Weights of a small mixture-of-experts language model, trained from scratch on English Wikipedia.
Training: a variant of SOAP for the experts, 824M tokens, 8394 steps.
Below are experts of layer 9 (counted from 0) of a mixture-of-experts language model. Rows are named router (the router's row for the expert) and show model dimensions 0-127. Each number is 500 + 50 x the weight over its row's rms, rounded and kept within 0 to 999. Numbers have three digits each.
Before each expert's rows: a language model's description of what the expert responds to. This comes from a sample of Wikipedia text that the model never trained on.

# expert 27
Opening p or P pieces of words, also pr, sp, comp, cl, as in p-raised, p-urchased, dis-p-ute, P-ublic.
router:516513525588522438374562516495499551519560533439482515560431553521546482416515488581453449475522441495378456579495450517573493358516522491569463508524595466542454465489528468513531565528579436557477592419486504560466557523443540535489546549454408345505523511468496494537539494510516540571517468369468474476557419510538515459522518515480496566531416468446503504457472474477481501473443

# expert 38
Final letters of Eastern European, Turkic and other foreign names and places, often k, i or a, such as Tereshchen-k-o, Azerb-ai-jan, Queb-ec.
router:491560473490476475485518568580449596493591479481545504590475509512519427516465449529405467489561497487442480464385427521570504397476496537562501525521551404509479450592555508520456533526610567509447483478398441512508446568536467451495454488487432494468507379412494593541472497502522524447546487490484487544524495491498556399563490597436604494560446478490543431489485408529493528486424

# expert 14
Word-initial prefix-like stems starting Latinate words, often in institution or party names, such as ex-plaining, Min-istry, Rep-ublican, Sec-urity.
router:541495484481566396504581624561421556458520544481528463500522476520509503428467478564466488460508537522437482594492417457578533389508495582493493487601500488494471477493630467563488463486514530539542584514495484498455417504494526522532562501418472392496601508421466503535578576512584502497580535408449388504530426533484514519466510547462515528555436512490532467444491403492451555550507

# expert 45
Middle letters of non-English, mostly Asian place and personal names, such as Azerbai-j-an, Tai-w-an, Yog-y-akarta, Rab-ind-ranath.
router:520481545547504470505515509565460616489613491470531466506422564518501370496488414586440551504500476548495510562536411501474569434434444507553547555488579492527434522607530526548395544491583538482489513539468469496455541474527480458501465465595454576409498467478484562470520501509502528491578501525447456523525480558431528445545557498452519544546446518432562565491505319475509468450448

# expert 56
Pipe characters dividing table cells, plus dashes, colons and semicolons starting list items or fields, as in infoboxes and results tables.
router:543576519427501524531552597563492515506556482432550440622530494573567457418517387579443463483515551480491470537472475423507568440412508511568565591615445438512474491516555417483468525566520522469439477491437464533457445519489492522571515486508459444497481421491403602432499497515511553536528472444447444511564462539486542426487495452489503556477429566510627512481424495468452520471487

# expert 9
Possessives and determiners before a noun (their, his, its, the), plus endings that complete adjectives, such as -ical, -ian, -ited, -ater.
router:578458518507523485500530577499485557523505467440515493511502514556503436527433464598436495507553403519505459582467438498532509517466435500469522516532494418569492496527556478519421691475528549598440553469464455566509454553455554444581469505539499469459504437456460515506589505407566504528477476461450446502504480456476622470488555549393510564502395510411577486480426489441470517516420

# expert 41
Suffix pieces ending nouns before of, commas or periods, like changes, suggestions, importance, plus common nouns such as people and life.
router:549483518490461502451516654582466442516493509426544489513480512510534454482435498613446459453513478516496504470457456512546537459484453604489483516457559403515458491558524426543479607531526586545506535464521466543495548548523512521459509558494438441460536409409484663559597509458583502505555475469392479506595521542444615469502531548502494539569412530486522561487476476468490549489496

# expert 26
Mid-word fragments following a short opening, frequent in album, song and TV articles, such as Ch-ap-ter, broad-c-ast, T-it-anic, ex-amp-les.
router:519481505510489435455555550497504570499537392467526482534454542582417446492410477617537462462499423509500492506487517478508608456448515594508504479569516511428442473488518390462552619539610604514485518582452446600461533480479528547514489515432447441461513422441488579520540506520519509514554474464478495418536422557485533488496479501453495481491516576430661536506484456457497536496444

# expert 28
Capital letters or prefixes starting a word, such as O in Oxford, Oregon, plus pre, un, dis, re, and hyphens in compounds like non-real.
router:548453503456545437477563573484417516556601391432588455599455480609484501542461411547476493548580506479519505481482579455519510470482450535511477588507562439485406528503509438461459488458524531517426561461457482489401425501506619430469534527550506466481573498531482531566504487529463529544524483426472446565527523472455580450566550516449502497563446522373525439562469458520502428555500

# expert 30
Pipe separators and other punctuation between table cells in sports results, asteroid lists and rosters, such as |, ;, ).
router:590508491466526493479565572547496544531571474492522444619419507557515426442544428641421476473455500452447517532505473431491582448381460523539465588606470436528501444545542459539456476533559488464463566476379432571481506489528541487550529557543505425520564509516418527506505503490552597503520405497528495503514451524516598431552512427476506509484459503483569528494432478475442522457439

# expert 58
Possessives and determiners after a preposition or verb in biographies, like his, their, the, first, as in "received his commission".
router:575513531486494529512585575468407530565475464443513483520504489497515446461442436503503546491530419590428519532488445494521575495469466486462550550586502448566480515487547471613486532500564611580481485547467492577531524543467412442500490534462444506475545440440393494530557519471486513510509426409474405475518387457430580509527507543426548553481399529489599514502402422432482484501434

# expert 52
Final pieces of names, countries, and acronyms closing a list or table entry, such as KNVB, Scotland, Honduras, Saints, plus closing parentheses.
router:513526540501510505486491508556480505499582484487516407523401509561538410507523454558419504456584476491485515506459464423564541406472455564440496589463513412493516413583558454506487597505595573597560538470473445531456487525494470475480493576501475439451487507525464599499572481485575584580524505434455533590581475487494609430534541494372484508465452495536534533433456473443531491555486

# expert 13
Word starts with Y, F, J, Sh or X, plus foreign-script byte pieces and odd fragments, as in y-ellowish, y-oung, Se-onsan.
router:517479502504462438625491507538430528494585443522556482473448538498489519481501434550426521511507547492372557518521459447485554448484440613523482512509627491491374470566565505558528553506550551533487547471408536534403478524421542445472549524509461529457574527533390550462495486444560523489526465482542457532510545513381482449572491561406544549518435561422558526508426500532460546485474

# expert 62
Words inside titles, names and lists of works or people, such as New York Times, My Old Ways, and between names, John, &.
router:552532554515475486534523604543471481524545383519578433588471479548529462488437368538398476491504428497433532502471451440491474479441512559500509483531513410564531489561573444534484554512568528569494584523445401553498513520460509489552478559488484393469554413511475511458548515458519526557556523487412437505602529474558581537488526454501474551492438532519567592458482483444392481527420

# expert 12
Single capital letters and symbols inside acronyms, codes and math, e.g. asteroid designations 2010 UM_{28}, CCP, OCLC numbers.
router:533562507485449411555487518553461533513599435422497407464415500602496465509468481580424433419554423496499543529447484425570510397448496531408494576484514467466505361567551467481482529494545517593560516507504465583441490467516547429434493530507486439467477478512427521517531456441522621516533492414450507530553452489452591390524545496439472543492506496487529479503412489502503500520445

# expert 55
Nouns ending a phrase, mainly countries, cities and plural or name endings before punctuation, as in United States, the city, the town's, nest-s.
router:540525539471453480453526538573456530495515444441507436551461503541512370541430384583415488453526451492434488465420464494532451433485417551451532532504552397559491455548555537540434617541554593622506538449499452533460485572507508485510468560528486439446542470438432567514563470480557576578565514467450489510578539486495540539532533564387472536520450512492544495479451442466526526493490

# expert 15
Capitalized or common word starts such as United (States), Cent(er/ury), cent(er), and word-middle pieces like -ent, -ust, former, present.
router:608528546442518529495495557539490632547515550544500441512513506509454437469464508547410482467550387538496521490457387457548552439441408543540515550548516470537457495563505465536494624444529495527505566526476395607505469485530570516495482553550516438510486444471516472569550586562483479534525492427523400440508501530520545526464540573415518546524392559524515517468463478385452514549450

# expert 7
Prepositions like to, in, of, at, from, between, coming after verbs, participles or nouns, as in "attempt to", "Order of Lenin".
router:596461559505418496513530545481531596503532419482549493594483466531541459457471429534454530518493438517511463529453488436537527478481466588518463562526531400547436490568561464476417438523598517494499538426391502526454566535477528477490457544625513474528545542513420483545561573490513569557542427484494481472581460633473601494576544534494480516557443497484575490477405445445473518541449

# expert 36
Pronouns, relatives and sentence-initial subjects before verbs, e.g. he, she, who, which, it, they, plus m and comp word starts.
router:517535521468496458449541556491422513485617421527533496572494475498550437439407468518420546414619422521424580515443488475541450445443463499546479517463492425554418498449478502492516470486537524555495486479511452515455549470492486503466490460553486485464551483518410513533571452490609551535440477406456440501527421453425524551480595538400490521503424569524475545507359439423521503426519

# expert 34
Vowel-consonant pieces in the middle of common words, such as ur, om, am, im, as in p-ur-ification, h-om-icide, c-am-era.
router:601524507461494468469533538492445521519570463521624512562450455583479454423524470533503438469467412582516550492488445485501513383445471558453443494542573529532459447559577464547457568496484558541449510441505517647467483493501538512556555459467498472437478488491515566538531573462548600512503440484407515544559460482387518604501483498407518586538488464407459547498456494566467550461476

# expert 17
First letters or short openings of capitalized words in song titles and names, such as L in Life, Wh in Who, S.
router:485547503519500514477491516524392488464608394500558480611468509470509519518462376566472509458565456509451463539491490527464504406429495527500450530493588528565484464543474434547501579441503488547470568510562448483453510466430484452500461502511409419469479553483468601453481586461604481549523440426416492539616464553471595456607457511501540574559430471526510541484422500488475495546510

# expert 46
Digits of years and numbers plus en dashes in date ranges, especially in citations and career lists, e.g. 2013, 1778–1840, 2023–.
router:551588589501449480478482479482488598562521489414556452490456543548506454443513429589493475497533453500517464497469415530601515494401478454482490621496543426503376465549580474458443520471520591596528542487466441497467444497529530442440520583513423452420518403513521498503608478514566587514516493434485497508585497528551570486531594497512533592487476513449514504482427476468440473453498

# expert 44
Single consonant pieces like s, h, b, bl, wh, often starting a word or its second compound part, such as Share-h-olders, Hand-b-ook, Cow-b-oys.
router:577541506558530481513560598539451487527516457486503442547490466483493472469470443601499446538530441536416495574424430492519509400416498526507391536508551534496412472541490520465450576551570507524469437431507441524491578507511478448479417516517480478523557430538492648430469479444625481534436431388465491548570439483470536366540484566531504517494502482494489500497449465502510574446450

# expert 51
Line breaks ending an item in infobox or bulleted lists, such as after Medium: Oil on wood; also high, long, No, All.
router:497463446525460457474542569528430458510516485501604463538576527546492469513470470549516481559551389559566483511503419527516599480512526596563380615512564461535418432474581512495487603539477584558437564479525498443466439529481532455531515499575474490420552532459471517494503537461533487478503490429465485538515430456444578446592487522453489597459468551522583509390468465426500565460515

# expert 40
Pieces within proper names and place names, such as en in Venice and Venus, ort in Northern, and name starts like San, Dan, Fran.
router:638471522476448517515497530588488574590569543469559499533505406576469443523433433545487429491453517500552523467420438476475515452436434643519531475529534448548464432562628442552487518496572582546487539555444479587490519468531482518551429481510536439464480555442466515559491525538526516547480542442437436545563496536486557469620523494458478507492433443540530538457427443508440539480484

# expert 63
Prepositions after a verb or participle, such as with, by, of, along, against, plus am/Am beginning among or names, and J.
router:563465572503410454479490556438450531550561456491527544521437468522522530526465430609434415503503496518522510563547481477484522431412471485493427477532576436589500436564510412582476512495528482522421503499510519520470479529453475523506476558581416482434562493542443449543577479530624520556536464451440525543538493487412544461550496517456493526440452470509513603566375495463446522410384

# expert 57
Forms of be and has right after a subject, such as was, is, were, been, became; also accented letters like é.
router:557490618501448523483500496518431519569545470467553390530439504537458477545434524514380526501545498461472561510487491477480470463511470505564491496588488383481430435454542374548529474594567507557447509491431426506454493542575483434459508512610455458471520492498445586564509462473572471602557470415456486483525423429486478408514471507502515483593506556431491539519446420447508520435514

# expert 6
Word-final suffixes and common nouns naming people or things, e.g. pianist, chairman, teachers, member, group, player, species.
router:541523471461469471472500569546483488553470533468539477558451491540529453542417471563435503500525454543520491512453431446531541467483472519486487522519590460513437448512568487527419669481623577596484524440484431633473506536499555531497516550528497412475506459470434608571624442449568490538574522511453487510552514536450618523512557544428510564497438561501509534508472465467434511455459

# expert 18
Word-start pieces for Latin-style prefixes and syllables, e.g. re, pro, de, se, E, con in produce, Prophets, Deathly, interactive.
router:522523532469447449454514499503453538572575469445594595574548480592541474379434394522420587379557466498504485480469497495557531518489490568541500535431563434486428529482571499510480492493531513558392507554472441596439455541463501450535512476554499497494547533531410585520570432443530598494542508394478468512526488467512572475576457448534465570559527524464521440505481444465512446517482

# expert 59
Word-final pieces of labels in infoboxes and table headers before colons or pipes, like Resting place, Coordinates, Turnout, Location, Total.
router:524470481414460496498493569535479474503504541443542437543476500562572493551492515607485516455544460566503490474445440399531591428405501549545476536523548423581494502578555541510409609511568565503556481450409426548469532565493464475457535513491471444439526519446413575604589481483491551531523501464507480409562489526495582455480547490472528561482414472440497541416402425515469495462495

# expert 21
Letters and fragments inside people's names and foreign words in lists and credits, such as Mc, Lawr-ence, Mic-hel-a, Łukas-z.
router:593500557542503486491549545528496535489631402487442511557488471521434487508465428504418533424554409467478491498420485472512495440496474557548470584527530540511450437533548427583473534536539461577472540510505398599494481468483523440489498529500468462423606418495424528490560513491561520526572476533480519517548508539513580431605521531392467525558442457496545514420460474482478461467356

# expert 20
Middle and ending pieces of Latin or Greek scientific words in taxonomy boxes and medical or chemical text, such as Plecop-ter-a, Artiodact-yl-a, amyotro-ph-ic.
router:590545452426458448433487523536487594495569465512558509525462501534552472420478493601496576472554453496451460460531472484531466444458443542542423500536558484518421410555541458491446547485521484529515528475504467583404470572572531512518429452492457428453509447517381497483499536459572493516601473464375510448493526514490611419469582557384457482544473530460482579547491445466428524485466

# expert 35
Month names and year digits in dates, such as 13 December and 1995, table pipes before numbers, and CJK or Thai bytes.
router:582504568473459508472483470516469527508535462526571447517451506493472475407574424636437513532518487550471512564459385490466580503449502492514550568496500442559365458587509504518521497570530522604510563491414459487475468493563521498531551588509397464462514479497504545539585468496571542473475421437558467528593428548492586395531605470487518522508524496432504562460455459495463560477462

# expert 29
Sentence-ending periods, list-item hyphens at line starts, colons and table pipes in infobox lists, such as "- Position", "2005.".
router:567520546436535549532487635566438523560585430484591411587513570511606409444514439557428465501573489464452454482515484439649450461422508507567469526584576484565495463490562465451512529503526461496424559428426478501487439525513517522576497514493432464515510430510425566452576552496526521507538486460518426506537491520500551422498528455466529500537494578470541461472448496471443538471466

# expert 42
Line breaks ending markdown table rows and |---| separator pieces, plus word pieces like Ch, Gu, Afric.
router:572530542474483428420545506534384539447566500473565420495493545454517448493481450521463514485597441552480551488529487443489508452477427562508579535609566534503433423538504442570404497509551562471405556532502442584460486493503493557532575519606498479514577548439410541429578474563465501521507505443491513534523407520472536453467466487400472518607462546510495459471497437458526500401528

# expert 50
Lone capital letters, especially S, W, H, R, K, C, starting proper names and places, such as W-yatt, K-eita, Isle of W-ight.
router:526563494497532452489503601549491491507589509442533496595452532534516468452489514578489492498509488480472573524465432524557493349470434501537507553503615488589409351547535471535502556460505484539481552476525455506512501590464481385479476567589454407493516478522433485444466578487533481446490483386503555482535459559511551450579490524485471479606489502454593444436435502496522559505476

# expert 10
Short word pieces inside words, often t/d/et/at fragments or stems like int, crit, feat, ret, as in lif-et-ime, Hill-t-oppers.
router:541479457441459465532444518645449558544528516495550444531492535485466470540445384598422513450483440523468541432496430427516561432453518558483468513556515483579500504471519384478487553475591493523350543444492558503410536479529489491541509502487489491394479427435459525494446506447528535458524426476453458453554472480438542477494592597383483528561440479509535510501534490494477589505464

# expert 1
Single-letter word starts, mostly D, T, C, d, t, c, beginning ordinary words, as in d-uty, D-igital, C-ouncil, T-ouré.
router:483460486458478468465489481488548523521575464461533493575441462455540527445491452638482468391514496514460557510449484498526490414466479451480553527507567564545492488539581470561420575452548487568541533438494525533455455466477523397557504580543482522469468510430385514432495581464479504459593442317488493508542411518461516448545524454401538511500417545474501467451479484458452531533402

# expert 0
Word-initial lowercase or capital consonant pieces like f, g, st, sh, G in fun, findings, Games, MotoGP, GK.
router:497519483488535401493531540481500494573610476415560502540508452601516510430468432537434470566568478483441485540498452394541546456461487467476511596491545506511389483517485402528461547463615445553456499375508500462441534494439536509497583546540468506431504453449477505401522463494495544549502430464512437452569556531414507527554498508408528520489442425493549483558413460410518512432467